Below are experts of layer 6 (counted from 0) of a mixture-of-experts language model. Rows are named router (the router's row for the expert), gate (a neuron's input weights, with its number), up (a neuron's input weights, with its number) and show model dimensions 0-63. Each number is 128 + 32 x the weight over its row's rms, rounded and kept within 0 to 255.
Before each expert's rows: "mostly gets" lists some tokens that are sent to it at least half of the time. This comes from a sample of Wikipedia text that the model never trained on.

# expert 14
mostly gets: "it", "iv", "ator", " Val", "aud", "ul"
router [114 106 118  63 137 181  67 129 156  94 156 101 101 100 113 189 139  89 146 197 138 132 174 128 137  95  87 167 104 123 140 101 170 100  60 109 102  53 150 137 101 136  88  91 110  89 160  77 170 177 164 140 139 159 124 111 190 176 112 153 128  97 167 146]
gate1 [138 120 132 132 159 111 152 118 156 104 125 114  99 153 117 107 153  57  78 110  68 130 187  96 132 132 146  56 105 111 108 158 171 112  77 146 168 155 113 157  87  94  82 178 171 108 116 137 103  80 165 143 115  86 129 149 112 103 117 109 124  71 131 176]
up1 [178 121 128 154 127 154 140 121  80 127 121 100 169 140 123 146  98  88 158 127 143 152 175 106 119  88 226 157 144 137 143 161 155 195 174  74  57  86 110 143 168 123 172 143 104 137 168  98 164 121 150 162 127 160 162 119 103 107 144 138 107 160 113 100]
gate2 [174 141 130 109 142 106  82 119 134 141 138 117 142 144 145 139 158  95 136 124 155 114 169 118 151 144 204 119 135  64 131  57 127 142 123  46 109 100 106 119 156 166 112 157 109 187 110 162 115 122 163 130 115  53 128 126 158 146 106 159  81 128 188 105]
up2 [124  66 174 144  53 129  94 114 129 181 108 161 144 133 144 111 147 119  82 136 200 107 158 156  93 133 110  99 146 139 121 116  65 146 140 138  95 124 111 144 103 155  81 159  64 130  84 100  79 154  98 134 145 123 121 157 178  80 100  73 100 119 132 137]
gate3 [160 152 129 117 151 141 138 137 114 197 146 122 170 152 123 132  88  84 132 120  83 100 187 116 102 107 176  92 170 122  99 134 153  68 146  33  77  52 148 109 120 151  79 199 119  90 118  86 163  81 149 131 136 111 119  77 131 108 134 160 113 117 130  97]
up3 [122 129 108 127 124 110 106 122 122 127 110 107 112 128 159  89 101 105 101 131 145 199  93 170 105  71 121 117 136 143  76  89  93 109 155  89  98 156 245 224 132 154 134 113 140 134  99 134 103 133 106 126 140 172 167  93 155 146 136 135 165 109 132 126]

# expert 3
mostly gets: "poel", " BRA", " CZE", "ová", "ski", " NED"
router [108  99 155  58 155 156 129 144 152 160 134 134 115 127  98 164  84  89 158 120 104 164 113 144 120  92  81  93 129 109 194  91  75 133  85  99 138 127 194 140 122  83 107 203  73 117 163 109 110 133  76 157 142  88  86 100 129  77 146 126 173 130 117 111]
gate1 [154 172 149 130 145 156 141 118 115 149 144 146 215 127 166 142 130 114 150 127  94 114 194 147 200 124 116  93  94 133 128 108 113 122 149  90 110 189 119  79  96 139 184 104  84 158 143  91 104 134 119  78 108 141 120 148  98 108 114 187  98 137 150 139]
up1 [ 81 131 139 127 109 114 133 153 126 100  99 113 130 124 130 158 147 110 153 112  85 138 107 150 112 156 166  70 154 137 107 170 123 161 150 147  63  97 162 113 117  45 142 132  89 130 121  85  61  67 150 151 168 131 164  86  93  68 135  85  55  93  84 146]
gate2 [153 147 121 142 118 133 104 162  73  96 131 148 128 136 124  93 122 181  45 145  93  82 104 150 171 131  91 191 162  77 165 121 127 100 107 126 120 129  99 154 102 112 144 133 120  92 136 121 100 220  62 119 145 195 174 127 113  98 138 153  92 162 110 166]
up2 [119 112  83 130 143 143 133 139 133 132 130 108 181  95 140 121 155 108  76  96 156 122 133 104 159 212 162 134 146 132 121 168 147 160 115 126  94 135 133 111 128 139 117 108 152 154 129 158 127 121 124  70 164 132 145  98 127 133 124  86 132 136 143  45]
gate3 [150 104 131 129 109 103 137 140 127 183 110  79 101 122 148 153 166 120 191 183 152 135 204 140 158 136 143 184 166 228 116 137 135 121  99 121 109 138 150 111 128  71  88  94 111 138  97 148 100 126  93 144  66 112 133 140 117 132  92 130 140 114 134 118]
up3 [136 130 146 138 117 129 122 122 161 167 119  64  77 143 179 100 134 191 127 112 119 110 121 128 139 121  82 137 144 125 139 164 164 151 167 145  79 104 107 126 134 151 161 147 195 156 183 177 124 121 118 127  73 142 185 129  91  75 118 132 183 144 129 110]

# expert 1
mostly gets: " Association", " Museum", " Records", " Studios", " Society", " School"
router [ 81 122  44 171  67  86 154 133 104 141 109 178 113  90  46 169 108  98 180 205 147 134 140 125  74 130 194 132 111 146 153 132 136 155 182 101 135 188 144 155 110  85 144 115  80 139  66 164 102 179 128 153 146 194 128 140 122 167  98 161 102 101 134 138]
gate1 [136 134 206 120 124 121 144 116 156 114 119  68 110 132 101 139  84  97  61 138 134 133 167 135 157  57  95 123 146  77  66  82 165 108 146 116 159 109  75 137 202  86 113 146  86 133 142 133  92 158  96 129 117 108 124 172 128 147  95  86 124 153 135  97]
up1 [101 152  96  96 133 168 144 118 156 196 119 141 159 142  87 130 222 151 124 101 148 149 129 170 118 117 123 160 135 138 121 151 130  94 140 147  86 120 159  89  61 162 135 192 107 119 153  48 165 127  89 134 109 155 167 168 161  92 153 102 205 144  82 126]
gate2 [107 144  93  86 173 160 110  94 136  97 109 117 152 125 159  91 181 155 156  91 121 145 151 116 104  96 118  85 135  63 110 138 127 178 192 132 149 205 130 113 108 122 133  60  97  58 139 143 122 140 125 117 123 148 131  96 142 186 216  98 145  86 163  97]
up2 [139 145 198 159 123 113 128 128 122 180 160 114 117 149 147 143  90 129  82 104 136  96 120 128 115 108 141 196 148 116 111 124 109  75  72  94 116 120 130 154 165 155 157 159 171 129 111 133 195 118 107 157 101 104 130 147 121 149 119 101 118 134 100  92]
gate3 [149 104 111 160 130 110 161 131  88 142 115 131 155 149 138  58 165 156 102 121 149  92 188  91 162 161 100 122 116  68 158 116 109 156  93  76 141 142  97 118  87 128 128  91  95  91 159 118 161 112 176 168 122 136 114  87  83 127 155 143 104 136 173  86]
up3 [107 140 119  92 127  92 135 133 198 135 129 138 125 109 106 142  79 156 177 154 136  53  88 152 132 108 108 156 126 141 153 142 167 104 135 118 111 182 111 121 131 141  81 103 199 134 103 161 165 109 150 138 179 187 141 143 145 125 108 146  80 115 154 101]

# expert 10
mostly gets: " for", " up", " out", " him", " with", " success"
router [164 117 149  99 182 135 135  94  96 119 130 141 117  99 134 170 166 120 110 164 180 100 108  93 135 178 164  84 126 117 157 111 138 141 139 129 115 151 184 106 166 133 175  97 220 144  94 148 134  96 149 118 158 105 111 127  86 146 110  61 178 130 160  52]
gate1 [109 153 144 116 142  79 173 113 146 117 118 126 135 103 136 156 138 123  96  88 126 123 153 168 185 141 165 171 111 122 168 118 142 126 140 140 137 146 138 105 161  99 136  92 142 154 180 195 196  76  92 239  84 160 115 155 135  72  87 183  83 138 123 153]
up1 [118 140 150 152 126 161 139 148 108 162 114 138  92 133 136 135 126 104 122 136  86 181 156 130 130  89  96 168 181 120  88 154 103  93 128 191 106 119 132  82 129  74 171  98 130 144 152 184 130 129  83 119 107  96 134 133 109  93 123 206 174  80  72 156]
gate2 [117  94 105  83 159  95 149 151 122 154  85 109 194 125  62 126 140 101 167 154 104 162 118 168 110 121 157 137 114 129 160  99  84  39 143  63 102 109 117  61 187 136  77 131 130 141  55 170 141 137  92  86 104 145  78 163  49 159 162 121  90 167 121 136]
up2 [110 123 138 123 116  79 151 150 139  88 111 101 134  87  93  87 115  78 133 141 149 155 106 161 141  89 117 132 147 117 155 122  83  79 107 152  80 165  85 103 111 122  77 192 112 166 131 153 142 170 135  81  88 126 123 120  37 144 134 152 122 129  87 107]
gate3 [104 135  98 155 175 121 160 130 129 144  89 173 102 118 122 131 196 141 115  61 154  99 143 165 103 149 132 132 125 140 101  89 124 133  97 193 108 109 104  94 164 128  81 101 122  98 164  48 109 137 122 132 156 162  84 126 144  95 111 111 167  57 123  58]
up3 [108 136 169 158 130  60 108 130  74  89 140 149 146 117 177 156  99  72 115 125  79 167 106 106 139 137 168  90  93 121  94  87 151 112 117 105 179 132 155 169 116 138 159 106 158 133  95 144 165  93 172 114  87 111 133 126 121 115 109 146  84 124 129 158]

# expert 8
mostly gets: ".5%", ".1%", ".4%", ".8%", " households", " −"
router [134 164 131 162 184  73 160 141  85 102 136 145 117 153 142 152 144 152 137  97 104  87 116  77 197 114 143  99 169 191 109 148 119 132 138 179 121 111 144 186 106 131 156  92 131  73 161 116 109 149 186  77  81 134 130 112  51 112 117 157 149 137 149 115]
gate1 [135 181 128 103 155 131 104 137 130 120 123 119  85 140 112 126 109 180 145 147 135  77 198 108 159 118 155 204 161 206 129  80 125 185 120 153  79 161  62 121  81 118 137  87 116   9  89 156  84 125 120 113  94  81 119 149 132 167 109 114 141 119 131 101]
up1 [125 113  96 128  89 136  88  84 102 122 112 144 160 119 144 112 114 125  87  92 101 155 131 114 144 183 155 125  95 126 168 142 152 104 168 138 158 146 159 139 217 158 107 119 147 143 114 105 187  56 114 113 168 103 202 127 121 128 137 135 119 101 108 120]
gate2 [149  92 112 113 173  96  95 135 142  95 138 119 185 122 153 115 117 120 161 116 123 154 103  94 137 119  90 161 137 188 130 105 121 143 128 132 161 179 119  91 143 160  65 149 143 125 151 155 161 190  90 177 116 189 109 111 155 120 110 122 163 144 137 134]
up2 [150 132 166  97 172 168 125 101  99 142 148 135 161 115 118 139 122 135 122 105 128 115 126 122 100 155 119 171 114 121 118 121 134 153 138 144 172  98 109 139 120 167 120 140 158 149 169 156 103 109 107 149 133 147  77  81 125 109  96 159  78  90  95 111]
gate3 [102 155 151 179 145 110 108 110 124 133  93  96 149 122 101 107 128  95 170 168 150 135 121  75 149 124  73 101  89  62 150  97  93  77 116 185  83 160  90 169 142 169 140 132 109 110 144 155 157 160 144 168 127 125 108 133  70 126 155 125 154 138 153  87]
up3 [121 139 121 113 138 129 149 109 144  99 133 110 171 125 128 127  89 145 109  93  57 122 170 139 115  90 102 160 118 113 156  91 122 145  81 151 111 111  97 132 107 158 127 143 100 170  80 154 132 208 138 129 175  90  78 203 124  81  68  52 125 159 102 137]

# expert 7
mostly gets: " Website", "    ", " Spouse", " Occupation", " •", " Founded"
router [137 198 167 227  75 171 174 162 167 158 122  96 172 245 154  30 142 144 159 117 132 107 125  88  84 128 153 114 103 103  86 144 190 151 133 156 177 161 123  81 154 188 135 140 139 123 136 147 118 107 166 135  89 114 170 103 129 176 150 139 114 107 123 139]
gate1 [129 122 168 134 113 106  95 137 111 113 109 145 112 121 128 109 109 145 127 130 139 138  86 162 179  91 143 146  71 199 142 133 123  86 194 112 139  94 194 146 221 166  71 119 141  98 105 112 186 169 169 113 103 150 144 105 109 108 181 191 132 118  93  68]
up1 [156 158 190 134 104 172 116 158  93 104  76  83 157 126 151 122 160 118 129 165  93 129 157 118 135 154 133 110 146 173 144 151  95 137 159 105 155 115 128 124 185 163 137 216 148 152  80 167 102  79 170 122 129 107 137 138 118 142 137 162  91 131 146 134]
gate2 [111 115 102 112 109 124 109 118 132 156 138 131 140 126 108 122 178  81 169 104 107 121 105 122  68  70 160 138 142 139 111 171 180 170 162 110 144 149 207 120 136 109 153 170 161 117 122  92 176 140 178 161 146 106 123 150 142 157 130 173 169 147  92 147]
up2 [169 140 129 132 156 118  87 124 172 139 132 111 142 134 171 105  92 190 183 166 116 132  96 147  89 162 127  82  68 108 182 140 106 131 129 157 147 153 152 179 131  96 148 114 129  75  58 123 154 147  86  89 117 191 107  99 164  60 102 149  73 177 134 179]
gate3 [107 109 123 138 142 141 178 114 100  69 131 149 136 155 100 117 138 144 145 103 121 182  72 178 138 138 149 121  89 118 141 159  64 138 235  95  92 143 172 163 127 114 138  91 152 143 127 131 231 103 183 115 176 132 127 135  94  99 163 118 149 148 139 121]
up3 [136 138  47 127 130 139 129 148 123  70 109 109 128 148 111  78 110 128  86 116 122 176 140 173 102 125 137 141 106 167 133 188 110  52 154 144 124 148 128 122 174 150 143 134 131 177  98 113 108 168 150 150 134 114 120 113 150 117 142 134  90 138  61 149]

# expert 11
mostly gets: " However", " Although", " wrote", " While", " Despite", " stated"
router [148 128 120 126 171 119 176 118 114 109  73 137 173 100 166  54 116  96 189 106 158 117 166 129 183  99 100 191  87 148  88 102  51  90 131 110 144 135  76 149 141 113 130  84  64 133  92 112  70 124 146 103 161 115  95  85  70 136 107  86  74 133 116  74]
gate1 [117  86 131 119 155 108 120 166 116 102  93  99 101 141 110 134  79 181  62 111 166 119 120 129 123 121 155 156 117 155 224  82 152 125 141 177 129 118 116 193 119 135 127 112 173 164 120 118 167 154 104 162 118 153  69 126  84  69 157 137 132  97  47  46]
up1 [149 116 122 101  90 186 127 168 155 157 126 139 147 128 159 146 145 165  87 149 110 113 158 217 101 138 115  79  95 149 195 179 183 145 135 128  52 167 149 145 110 127 147 130 113 145 112 161 124 120 113 134 133 129 140 134 104  90 142 102 117  94  98  81]
gate2 [137 126 157  82 127 126 120 139 151 131  94 125 111 142 146 147  94 194 104 108 106 140 118 151 152 126 106 191 110  79 130 115 144  77 160  93 124  48  88 120  98 115 105 156 172 186 101 118 154 145 155 114 117 202 130 134 166 123 100 101  89 111 135 170]
up2 [114  72 206 143 159 161 170 151 121 168 120 169 101 138 154  85 165 119 119 136 134  98 137  72 149 169  92 157 186  91 107  64 116 153 108 156 115 135 159 130 104 157  92 153 101 100 105 165 162 110 148  51  64 158 104 114 129 139 155 160 146 144 166 163]
gate3 [155 129 115 122 148  40 159 164 134 116  81  95 108  98 113 105 119  84 108 100 128 106 146 119  91 111 144 122 187  80 153 125 142 195  95  93  62  79 125 114 160  73  83 213 141 109 129  95 116 110 174 173 105 159 115 123 178  94 163 136 119 105 134 110]
up3 [112 126 118 139  96 174  96 126 137 191 136 115  90 125 154 133 145 141 104 121 111 192 148 148 131 155 127 117 101  84 113 166 124 103 177 123  64  99 131 159 105 146 177  89  78  97 170 145 122 160 162 150 134 141 178 133 167 124 179 151 125  72  97 114]

# expert 13
mostly gets: "|---|---|", " Born", "|---|---|---|", " Died", " Votes", "|---|"
router [ 80 179 184 156  78 135 180 106 129  86 118 147  97 205  90 104  85 134 119 176 114 155 160 147 108 142 113  97 118 123 140 137 159 134 138 132  40  70 127  85 107  76 135 139 111 121 121  87 103 149 106 159 167 135 185 167 165 153 145 151 169 121 162 178]
gate1 [162  92 171 106 139 114 174 203 132 132 100  65 120 170 125 104 110 174 171 152 111  77 188 183  97  64 132 140 136 109 139  79 117 164 116 166 115  94 155 140 105 123 159 153 149 118 199  66 146 139 144 143 107 130 184 164 123 152 123 122 183  68 165 173]
up1 [142  72 130 138 138 118  97 104 164 203 147 127 127 123 137 131 134 116 138 130 144 135 171 175 121 176 162 116 144 112 155  50 116 114 134 128 191 152  60 179 190 184 141 125 145 137 174 134 151 128 105 158 160 125 115 111 124 141 178 149 166 150 171 116]
gate2 [188 113 110 122 120  79  91 133 129 155 135 139 185 163 127 136  71 131 184 163 143 146 140 152 161 117 141 101 100 141 137  74  89 132  73  81 119 112 130 108 112 119  97 140 104 109 121  68 108 169  68 151 118 101 103  98  88 136 130 171  85 152  75 103]
up2 [115 176  83 139 167 168 143  68  90  93 143 190 180 120 119 167 218  98 135 138 113 145 102  74 133 123 141 118  92 146 143 145 153 126 203  95 147  93 122 164  76 141 119 106 120 110  50 137 164  90 121 123 122  98 125 107  95 120 181 137 168  84 108 122]
gate3 [114  93 132  85 140 162 112 132  92 160 139 151  73 145 196 149 112 100 114 136 165 103  70 106 150 108 147  97  88 117 145 132 158 121 117 153 127 152 136 102 103 113 131 154  95  45 103 118 165 145 167 141 146 142  94 163  49 100 175 145 114 167  90 116]
up3 [159 179 155 127 133 143  73 144 111 121 127 119 117 156 157 105 104 102 174 139 148 107 125  76  59  98 106 134 142 123 146 129 166 129  91  68 124  54 137 129 119 123 119 170  79  86 133 106 108  87  83 121 133 159 174 150 159 132  99 158 131 182 105 143]

# expert 0
mostly gets: " until", " September", " April", " November", " October", " December"
router [104 167  80 144 169  75  76 148 160 103 124 122 130 131 131 103 102  95 125  99 131 137  90 114 142 149 115 167 144 117 139 140  76 132 116 118 110 171  90 113 116 152 111  70 118 154  87 178 146 158  65 120  80 159 128 173  72 123 158  85 104 170  94 139]
gate1 [118  55 150 107 103  78  72 114 114 102 131 129 159 107 144 114 123 106 129 143 115 159 141 116 107 137 109 115  90 111 114 174 173 125 132 170 105 149 121 179 148 138  78 127 134 162 160 185 141  97 151 113 134 149  45 118 131 158 143 132 160 110 161 132]
up1 [117 103 177 146  89  76  99 111 171  75  76 107 159 121  76 116  83 159  80 128  66 145 167 136  95  98  76 102 165  55 105 188 125 120 133 134 147 166  88 137 137 128  63 106 133 166 123 167 174 157  90 155 140 160 151 102 107 123 153 127 181 115 188 130]
gate2 [131  97 114 124 105 139 130 146 109 155 148 116 152  89 152 121 133 107 151 128 110 156  84 111 153 137 184 155 124 178 164 119 141 136  85 119  93 121 115 160 135 136 114 131  94 129 137  88 153  98 100  77 140 168 125 130 177 157  97 145 126 163 140 119]
up2 [139 113 153 142  79 101 162 149 107  86 136  88 162 107 118  82 106 127 184 126 108 158  83 100 109 120 127 101 168 120  98 118 115 120 111 166 179 159 132  93 155 151 107 123 147 132 105 152 172 144 119 160 125 160 191  67  85 195 165 126 133 164 148 165]
gate3 [126 103 110 186  83 187 124 124  95  66  91  60 104  86 115 120 124 173 119 131 166 111 140 153 113 181 102 145  53 129 118  88  93 140 155 123 175 136 123  88 158 108 126 176 150 138 167 104 194 195 159 108 165 165 113 100 151  72  59 104 127 140  92 109]
up3 [120 124 160 108 128 152 116 128 117  60 138 176 103 148 124 112 165 106  89 132 145  62 103 154 151 111 152 119 158 158  78 167 106  52 116  98 130  91  93 131 145 123 125 128 131 150 123 160  89 188 195 116 103 153  84 174 172 139 116  95 122 158 141 210]

# expert 12
mostly gets: " including", " include", " includes", " except", " especially", " titled"
router [119 128 160 137 112  96 125 106  80 164  79 119 125  96 170 150 153 146 134 128  85 103 107  78 195 185 134  92 157 146 128 121 174 115 137  71 147 104  98 132 116 126 115 151 191 159 111 151 129  96  98  78 141 108 169 128 160 142 118 160 149 129 188 116]
gate1 [ 86 114 135 164 123 143  55 144 171 156 114 111 121 155  88 107 120 171 133 157  94 103 120 117 143 131  83 121 151 102 133 126 131 104 134 131  87  40 190 106  98 115  89 170 123 122  83 208 106 106  97 149  64  90  78  56 178 105  57  61 128  92 123 138]
up1 [172 145 121 172 141 162 124 159 120 184 152  51 153 157 136 159  96 161  99 154 109 107 213 154 107 109 105 150 134 118  53 159  49 187 124 100 154 126  84  91 104  99 158 143 122  84 162  91 103 150  64 199 179 121 190 199 120 119  94  73 102 130 101 114]
gate2 [103  76 131 157  98 151 184 139 125 133  72 154 120  98  81 168 128 100 103 149 164  70 137 150 112 131 122 199 105 148 165 141 123 111  95 110 150 136 114 143 148  88 173 145 139  68 116 138 107 104 146  82 142 104  91  79 164 123  82 146  99 136 168  98]
up2 [140  99 146 102 153 105 114 149 159 147 156  86 141 118 140 109 130  88 108 146 152 127 113 134 163 105 123  99 128 105 119 158 144 149 139  95 108 118  64 124  95 145 146  88 190 135 106  97 202 162 132  95 148 125 138 116 108 157 110 159 118 147 132 183]
gate3 [137 125 155 134 143 112 116 127 202 121 130 137 156 127 141 106 146 129 125 126 111 115  68 166 181 173 184 141 101 114 112 144 105 111 106 118  71  90 143 130 162 117 106 147 137 124 128 162 139 111 152 120 152 140  86 184  89  94 152 121 120 145 123 196]
up3 [164 147 167  96 147 131 104 139 136 125 128 143 148  61 111 140 119 111 167 130 138 115 154 150  60  67 153 157 173 137 155 128 173 117 102 202 147 172 132 180 143 115 134 109 181  91 125  65 190  82 119 106  70 127 150 151 148 186 119 132 127 102 108 133]

# expert 15
mostly gets: " \\", "\\", " [", "_{", "{", " ("
router [ 82 108 104 193 118 111  86  99 157 172 133 120 139 123 148 162 124 135 103 107 107 135 151 121 136  52 106 101 110 146  99 188 141 111 187 108 107 153 130 156 128 147 150 152 127 112 160 131 137  72 144  88 141 109 128 104 131 137 104 120  95  78  66 187]
gate1 [118 140  74 150 146  78  99 116 120  90 108 135 120 135  94 205 171 149 118 148 123 150 167 150 168 122 134 175 164  73  89 155  61  94  97 108 138  89 163  91 105 137 101 100 102 113 114 104 122 143  63  80 218 121 103 145  97 120 101 102  81 123  74 115]
up1 [133 133  86 159 129  68 155 107 113 143 129 130 142 158 118 118 126  60 170 160 215  66 162  93 122  93 172  98 147 129 108 111  64 115 129 137 124  63 164 155  57 157 144 119 100 154 103 137 132 178 103 158 200 188 107 121  97 124 108 136 153  99 117 189]
gate2 [ 49 171 143 153 113 104 131 140 132 126 108 123 129 147 136 116 134 118 162  79 142 139 180 112 102 145 121 132 136 130  91 102 132  89 100 143 136  28 119 171 121 136  68 129  75 122 103 127 141 175 117 199 110 144 114 182  89  89 106 135  94 148 146 162]
up2 [146 115 173 151 142 115 127 139 162 161 106  97 108 135  69 143  84  91 163 158 133 154 161  83 169 151 114 138 159 155  93 119 137 171 103 151 126 146 143 141 119 108 166 102 103  79 127 135 126 115 123 116  69 177 104 131 150 110 134 142 192 122 186 140]
gate3 [116 117 201  96  99 182 120 120 122  50 118 125  96  97  87 133 139  98 176 149  90 159  94  74 133 144 112  99 159 123 122 120 211 100 166 118  94 112 175 115 126 125 169 132 145 123  84 121 133 143  80  68 128 142 114 144 101 127  92 134 117 132 117 160]
up3 [124 148 124 135 101 124  99 105 151 143 121 104 126 147 157 106 121  85 119  84 105 111 128 109 121 101 131 132 176 120 181 124 151 115 190 162 125 137 132 148 137 106 140 141 133 174 111 130  95 121 149 103 159  77  80 112 156 128  63 133 128  89 121 154]

# expert 6
mostly gets: " previous", " fourth", " last", " next", " first", " mid"
router [139 102 152  71 136 130  82 142 143 126 135 108 116 127 141 108 129 121  60  86 150 139  88 209 117 146 161 142 130 105 125 161 113 144 117 152 170 165 111  96 132 156 145 177 136  87 153 194 124 162  92 129 167 108 125 165 175  89  75 166  78 157  72 145]
gate1 [145 134 171 132 112 112 169 112 108  75 133 160 167 155 114 131  84 139 105 165 150 135  96  87 102 205 153 119 126 171 142 113 163 133 102 115 146  79 173 106 123 139 127 123 140  91 131 162 158 138 131 131 110 102 201 100  96  77 145 131 116  99 176 127]
up1 [112 107  66 143 107 159  93 146 148  82 131 109 210 153  70  69  82  71  99 168 120 105 148 133 209  96 123 175  91 173 148 111 163 127 109  99 125  81 132 138  86 101 171 150 102 100  86  90 127 121  66 138 135 117 168 151 113 130 116  80  89 154 130 112]
gate2 [136  94 146 144 106 131 129 116 131 126 124 109 132 125  75 130 150 151 110 212 111  62 146  97 162 104 174  90 103 109 120 106 145  84 119 137 127  78 109 129  85  92  93 146 155 124  86 143 123 142  97 125 111 108 104  48 173 118 201  78 102  34 135 204]
up2 [141 134 127 146 126  82 148 151 124 153 119 100 125 125 143 121  62 198 124  72 111 186 110 170 174 136 133 139 147 123 213 125 110 146 139 122 121 142 147 113 133 129  98 140 175 106 115 122 135 163 127 119 114  82 197 191 123 124 142 126 162 129 150 129]
gate3 [120 110 141 114 115 138  64 119 125  81 138  85 147 168 138  93 116 147 102 124 153 176 137 132 178 116  98 124 116 130 131 127 131  82 109 148 143 165 168 164 119 139 122 158 122 147 176 143 141 166  49  73 103  68 136 164 102 140  99 110  88 107  72 144]
up3 [135 124 123 136  84 132 108 121 113  85 124 128  97 145  91 140  95 101 154 131 101 106 116 146 161 123 120 116 136 205  68 113 121 169 113 150 132 112 102 123 147 115 126 148 117 154 142 143 137 166 152 138 209 112 173 102 120 170 144 151 135 127 122 101]

# expert 5
mostly gets: " That", "Take", " how", " that", " You", " Take"
router [139 138 101  39 187 125 127 126 148 114 134  99 159  91 140 136 172 142 123 107 102 121 134 172  60 171 128 189 141 174 131  90 145 125 123 136 151 137  92 186 158  87 123 132 150 143 118 103 147 123  85 167 101 165  58 154 100 119 165  98 111 113  91  90]
gate1 [163 141 122 123 195 128 114 117 176 153 120 123  97 152 136 142 155 201 111 139  86 166 144  91 129 129  87 104 178  85 205 105 115 144 184 123 149 114 145 171 117 155 134  63 156  79  98 116 182 143 130 110 126 139 206 117  72 162  94 166 112 143 140 166]
up1 [ 99 143 137 184 127 115 128  61  66  73 133 154  93 120 151 128 165 125 108 143  98  99 152  94  48  77 111 129  58 139 138 126 146  96 127 129 147 159  94  37 172 143 138 149 102 119 164 104 121 118 129  72 139 114 130 157 121  83 110 138 160 144 149 177]
gate2 [ 90 154 136 137 161 147 170 115 153 104 119 106  92 122 111 192  56 120 135 147 153 144 133 148  88 102 119  99 105 128 119  93 134 209 123 134 208 131  98 188 116 106 124 136 142 145 172 204 166 133 124 110 125 115 104 161 120  62 151 106 130 151 135 124]
up2 [109 127  91 129 109 160 120 168 170 160 152  88 126 162 147 121 107 134 105  66 132 161  98 132 117 172 166 140 146 136 128 156 146 139 116 117 150  69 112 163  69  99  55 147 149 140 101  83 151 105 147 128 174 126 166 123 145 181  94 106 144 127  80 139]
gate3 [117 120 146 119 189 128 188 156 151 139 144 155 133 122 169 123 123  77 120  96 156 137 105 137 109 154 152 162 176 126  83 108 127 115 136 156 132 113  90 135 137 144  98 120 113 133 162  77 111 103 146 159 135 162 145 144 111 145 106 169 152 118 113 103]
up3 [119 146 115 140 134 149 139 153 147  89 105 154  72 130 119 141 125 146 158 154  83 174 116 109 104 103  94 210 115 155 144 171 134 131 109 118  98 190 169 129 120 122  96 174 152  85 118  50 160 157  70 167 156 178 143 104 146 166 116 105 154  88 108 159]

# expert 9
mostly gets: " been", " be", "The", " its", " possible", " the"
router [154 127 116 157 127  74 124  83  90 156 128 147 105 161 155  83 150 133 137 135 107 194 114 106 133 109 158 127 109 126 130 133 116 117 184 126 165  75 100  89 155 132 112 143 108 176 146 135 124  71 137  76  85  84  80 126 133 128 164  84 195 109 122  98]
gate1 [132 133 110 128 140 123 175 106 129 119 107 117 145 122 117 129  77 146 104 107 171 136 156 130 110 182 120 173 146 157 125 175 130 178 102 158 109  93 146 136 119 162 130  69  91 148 115 102 178 135  22 131  91 136 116  88 175 128 121  64 149 173 152 111]
up1 [118 155 101  63 171 139 162 112 138 115 175 125 138  63 127 104 163 116 162 155 164 124 134 141 164 149 105 160 203 119 113 127 129 103 167 139 130 115  76 135 140 113 155  57 154 122 100 170  74 170  88  66 123 123  93 109  55 169 128 106 104 178  98  95]
gate2 [115 129 186 144 149  88  61 139 125  95  93  79 117 109 143 111 140 144 131  52 162 101 145 132 179  64 173  89  93 139 120 158 130 140 203 104 125  81  92 161 140 119 115 102 128 131 108 150  74  99 120 209  81 116 155  94 172 204  85 148 138 121 118 149]
up2 [113 197 149 115 124  78 129 133 133 121  95 132 124 112 146 118 106 102 129 145 137  95  99 112 143  90  79 114 117 188 106 119 106 144 100 121 132 154  85 131 121 144 201  46 158  93 156  61 126 103 119 137 166 125 129 122 199 149  97 155  68 117 156 129]
gate3 [110 134 160 143 126 137 159 128 145  69  85 142 119 118 163 172 147 111 174 149 101  83 121 123 157  98 122 119 127 161  84 128 144 131  87  90 142  62 113 151 125 115 138 126 139  64 177 130  89 110 158 175 143 112 121 118 129 131 102 113 123 106 164 123]
up3 [136 141  56 114 163 131 104  94  92 127 156 127 224 163 135 110  93 161 169  98 132 138 164  97 111  74 157 173 154 112 160  95  96 144 123 123 120 147  96 109 104  53 117  93 124 121 128 126  41 149  83 148 125 158 160 173  91 188 179 116 117 103 193 159]